config = dict(
    num_hidden_layers=11,
    router_z_loss=0.0001,
    lr_router=0.00181,
    rope_theta=10000.0,
    tie_word_embeddings=False,
    parallel_block=False,
    init_std_o=0.0,
    optimizer='soap_variant',
    warmup_steps=50,
    schedule='wsd',
    decay_fraction=0.874,
    batch_tokens=131072,
    doc_mask=False,
)
Below are experts of layer 8 (counted from 0) of a mixture-of-experts language model. Rows are named router (the router's row for the expert) and show model dimensions 0-255. Each number is 128 + 32 x the weight over its row's rms, rounded and kept within 0 to 255. Numbers have three digits each.
After each expert's rows: a language model's description of what the expert responds to. This comes from a sample of Wikipedia text that the model never trained on.

# expert 4
router:120130154109120107130104090148158080142099146148145135150135083116115129138109161106126140085089129113164109137113091122106113107134166084154072085130180152168164121135115200101119144135115111136139142194120121108154062113116098106065185140150123113172043057166068144128154186120118122132155152196038136136141152159097171048111152117154173137115154141173072138114155102068181112161108214164130141110133090134114174155162172103170185152114115082100149112124114119155076163165110151124125112081115090105133108105124114114136133193127146147152104077128095107136077162137132096168089116198099170114104148112132065119138105121137151098035090108163099150136113124164142131101173117151151127102138185089141174162093129177092071125118123173140213089136134102053144121112157122
What it handles: Line breaks and headings. Line breaks ending list items, table rows and paragraphs before section headings, plus heading "==" marks, opening quotes and ″ symbols.

# expert 2
router:170085139113092135124144126169115162149120077171149145163178166080110145106102115155150128100162184094142205053071117084114134100105155075153164115148150140136104118148128150100126179078134126140074088139185059119121072072093152142093155089087114096136130133156089122102145163116112137112151193166061125096129138159067195127127162159130143117145161111139122130101132169122161127138133162089128169115091068148119120107105152076103141119183146119147109166143119144159102108135103089152145095132123118108085113126117092142201111232088113187127131180146187142142125115153126077163152119112054129113094136139137165126171026206134134136135133105152167087133125086134108187079178140167153097116078140149095126091095137119088093147137129190135142111075131100102107088134134062
What it handles: Zero digits; re-, film. Digit 0 and 9 after another digit in years and times (2020, 07:56), plus "re" word starts and film/award words.

# expert 5
router:102140195063049124150124146149115129147129088158108118109174151087107169136103060141141097127166164091107138118125130099104120090122153129134077135150141176150168073117073128112138144073091143166123126158101089137145144053132072131119178067121127155135070069164118074120134120068110097134144171137147096147156131153157131127135131133138124149165139109151127158129161120109151090180117156202101147133076112188079171100106139162104153136117154088098138163131132110150128128165125136075119066096140113111128154109107116122136107176107120133110102146122111157142125105167134097181075127164102150138127164149157156164181039202124163115098133035119255092121147126139149172057132102143166107108144175104143161102105066045084105110125114133125159110152145095113100094126153079
What it handles: Personal name pieces. Given names and fragments of Asian and other foreign names in lists and tables, such as Robert, Yu-ki, Ji-ang, Zhang.

# expert 0
router:119135147061087093133063130129129116180083093126121115182113145085050170160139128086152121136118180080199171144077147087085102126144111058102135120158166160104191070132141191135121107124101091176143119156123166185103119091148115122093167100067137098096118120180144139126168128082151149158169172151099101122126084139114137067152098113154128138157156111174106099106127099095129094155101140163113126133101088128112137136120134143164118117126088108134145113131120179114085146125066123155117117122148129118095103079117111155130152198055096132168150100194110113121101115185089122146103143143084186110103132174115125116180021137070164150107129112121253091185110139113121133091172129091121114122149151147066153105127128140145109144169111195107117146081085117112064122132133108
What it handles: Later digits in numbers. Digits inside multi-digit numbers such as coordinates, table scores and years (36.714, 2021, 5th), plus URL "www".

# expert 1
router:104093116092129123139126157158149135212106102137113110127170103118113110126139140127090171136188151047112171100098140117100111113122135107144086086177130112122140102106076233086133190124094140189135130118118113138082078106122150166123144091111106140124100140161096106095122124080087094128160133149074086104185151158098128071171136185177175116136082101180048155110180115097143054139127177156081136026096089164112168160121130052159146160116090132116120169086105159126125164188128101117156118129131104125106123146147133125147174126141153147130145156128086112119111138147129090132102124135055147122113180165139090151121158139102182120062109051126202085186108143162127134137139088119137090128084123115125106065104086150070094161095155114146141114115132148050116153148131120
What it handles: Table cell openers. Spaces and opening parentheses starting table cells or notes, especially before numbers, such as "(any race)", "(NH)", " 12 |".

# expert 14
router:146164152127100101137133142173143147208150150126127096157094087109084161156111115111179119133140199096163179154073094072139123162063150075120080081112144154132183129109108164094144149088120113170116116155152102087111094117105152118037171098099119060157130097126115143065104170091054106163144139093124133130128125135150149090104162105153150162141161124165127144107152121081109095159124127162123121110101112154126121133133141143148153155186135065135155111140125183122129140203048171164119108108108114120124175152123104143181164174043125167108141100145086161173128147129114083143122095153110126098122173141120086170140095154049152165083134061104211137166137093164089187107192112132195111190092139105110135097126142126118098172141130156129120108069157136102072130118111091
What it handles: First digit of years. Leading digit 1 or 2 starting years and numbers in dates and tables, as in 1986, 2012, 41.

# expert 7
router:135116120113066116141137132153151101156116082168108177134131092166039119113107155127142144105159175135151136093070137126106075127176121107096136113137135202136102072178117154100149111124093140206147140181120141111116147103088099169119138127144139136168167150108096088167167134135114179177152162113127144115149144160144108090152110132162134145152104100159083157086187080116126128153136107130097138114100157128118162157156188157208089169197094121106153172121093168161119152203148136119120106104127108137135139103133090141162217163146071111152088139117119126102101051152107104100112091131097084131093122162157143140132087095028155092101116100148158137180073105140103228108118101125166143160107151097143144081128106119129136172101161162141111060183199093050125111099126098
What it handles: Mid-word place fragments. Inner syllable pieces of proper nouns, mostly places and surnames, such as Le-in-ster, Ci-n-cinnati, Bu-en-os Aires, Sanhed-rin.

# expert 6
router:180147102064108133106119109157104096141101098122170135135139124122129124178169120117100151164191129099157138193112108059135072141156073155095107155121154135127157122078148142126148157077134099149142143103124103159153036134147103156128142116103108111095107118179138114151133152095088159081198190100100108071143176119153122089054157178152144108107152088161075121067158082088165093125129151144127134111103109099110130153093175057129162119107029137108125186114148156118150141206089103151106142102085151129110139083131135132135131229106168188120127136144100144135161168174072131146119077104121122140123126140132159108126068140167160119118137062123186109184121135114084115053159139167112106172131146108074110073087077135078111132086125135147084120092086119106134082123145142
What it handles: Mid-word syllable pieces. Vowel-ending syllables inside long or foreign words, species and scientific terms, such as ox-ida-se, lymp-ho-cytes, Co, La.

# expert 10
router:165092168091102121157139136149124154147123079126125193122158124122052152158144156124166116150112190107165107100085112079066149090124151118108066101174175109155144048084107178093119162112109178142130110096134117138116136092108060180059133099134094116117086121148147095140113153096107105101141176081101107092092137103080112140140112145152128136108166136185076142124150098073186097148154169158094169070097099150120187153132162148105121151183110135127117108122109165143101183162082165146129099055137152136072125153095115135143150135118153154159133124126106122153172119184145103111097124154138135148107152167124073213119154167193142116082113092135131120193115190142144174079090101133201100112086129113122113099114101036116146173090112183188164135068122132093115144104109106
What it handles: Table pipes and "the". Column separators "|" in table rows and headers, and the article "the"/"The" after prepositions or at sentence start.

# expert 12
router:123128124047132116129133186123125105245128079126179102130148081124075124123136162109186076077157129123136130147082119047152102098166117067152066161135142105160079090095183193125155144158141143130188135157151095136131092116132097140129146134138133117134125097172143091091157107102112099135165185137063110087140175072148129056138075141111120162156142098101118135134151093135134081174134133144092144116082105127137141176141147078161145138152120111079120105138070208166132177134094109099128133108111127089031128092111117093167148146055124143149159112103144116133057140103139096160111117158113149122169129099155128116139078108081098139068121137166197080115134092133143149118132097161137085125065163096075158067116143120119129151129132149131116137081092145079083121063120142
What it handles: Capital letter abbreviations. Capital letters and abbreviations in sports tables and names, such as team codes CHI, NCAA, FC, USA, N/S compass letters.

# expert 11
router:155107122091069116150113164119147101192130146164145119098156076132106134145152127089073057160146172125143143140125123096118102130161111127051116163166121152130144081100162140105144128117111117167131138085090105182144085108120135145151132085123148114129126080116095063143140141090133116106141188088174092077174161163155153127124150196169161174163034097146140095079158143118135118131147112153141112118088084132132169137116131104156163114121117102142106155115047141127087127125145055172104111077161094093128070130112056103177118210077128188161104074132106144161090137132076103131111122130084152144149210127153089137134164138096141097055082120121162084160085142124145157125180125137161086117075104142136139107104114038100083181132086150184100083138161135106095167098153137
What it handles: Prepositions after verbs. Prepositions and infinitive to after a noun or verb, heading a phrase, such as in, to, of, for, at, from.

# expert 3
router:150105132110056102167115100165180138130117157121136147188141113144125123162105121088102137118148172052114158120088104126132084123106117156117183079181156111145131096118110203091107166166086122166115150088081141175065085148132111120084160063114110139142097053157182086115131132101098113118185147088087112086145143114114165071127113147136094142173084100174120143115144084079172091227142126122116140081123122131113173149099179103182136090130095148089104102135111154127140154162118139133147072097151106121087159117133106135136134174114136139147115134163112144190067139131114117148118085166169135091126157135182080111138115138145153087169115082142158075157119179186127127097144119124171076162093151122138156106094057030083081176153147111121168124084130161120103162062159172
What it handles: Clause-ending punctuation. Commas, periods, colons, semicolons and closing brackets ending phrases, often before a line break or new sentence: "said,", "Infraorder:", ")."

# expert 8
router:115150159109110152170165167159131153204112142188143092120160094096102189153120193137120145118147174092187198138121124073126157143139132138091150129128151138175115107110149174057132160097127121153163106177084141160149153144112093180082131095079085094172073089151100120160162144091068081126149153101133098144138103109147156147154157143118076124134112120131117100117121079121106173136142180195136105112131088122057084169156143136118131104182134117115119059086088151138109146143115140196174110116180113101095122055068119148121145173073122189168136152161068116161080116168140095151099091186127154083063166174112110161089097145089134160064090125132189081106108167129085158115146135120161090134097126102101101083150096133113129119112166137138121125131163159111143212126127100
What it handles: Word-start consonant pieces. Initial consonant pieces of words split by the tokenizer, like th in Everything, sp in sprang, often in song and album titles.

# expert 9
router:123131158107096085143083173161152128104094131178128151194108101135099162178179160121162126100159107091170230106127081096120101086144140102090073091122152154129158132138124122131143159087075137148128088171117100187103107099096111166154146137129101098147143151152091097098149134138111110104167147100066119107128185151164132064133135159128152123178198092134121124099160069129123126151152098150123140087115088156107120126097142068175132171167124158178145185149136134127062170118105130175182121128148124125076096076108129117146147098085140165153122149132081120141090117189174118112127106157118170089066155128157136148109062169136136103029128126165117093207112129142136174046158112144135125117059144133096143087096065010143098157109110148134149114141154115115119134110143132
What it handles: Determiners and quantifiers. Articles, possessive pronouns and number words before a noun, such as a, an, his, their, one, first, two.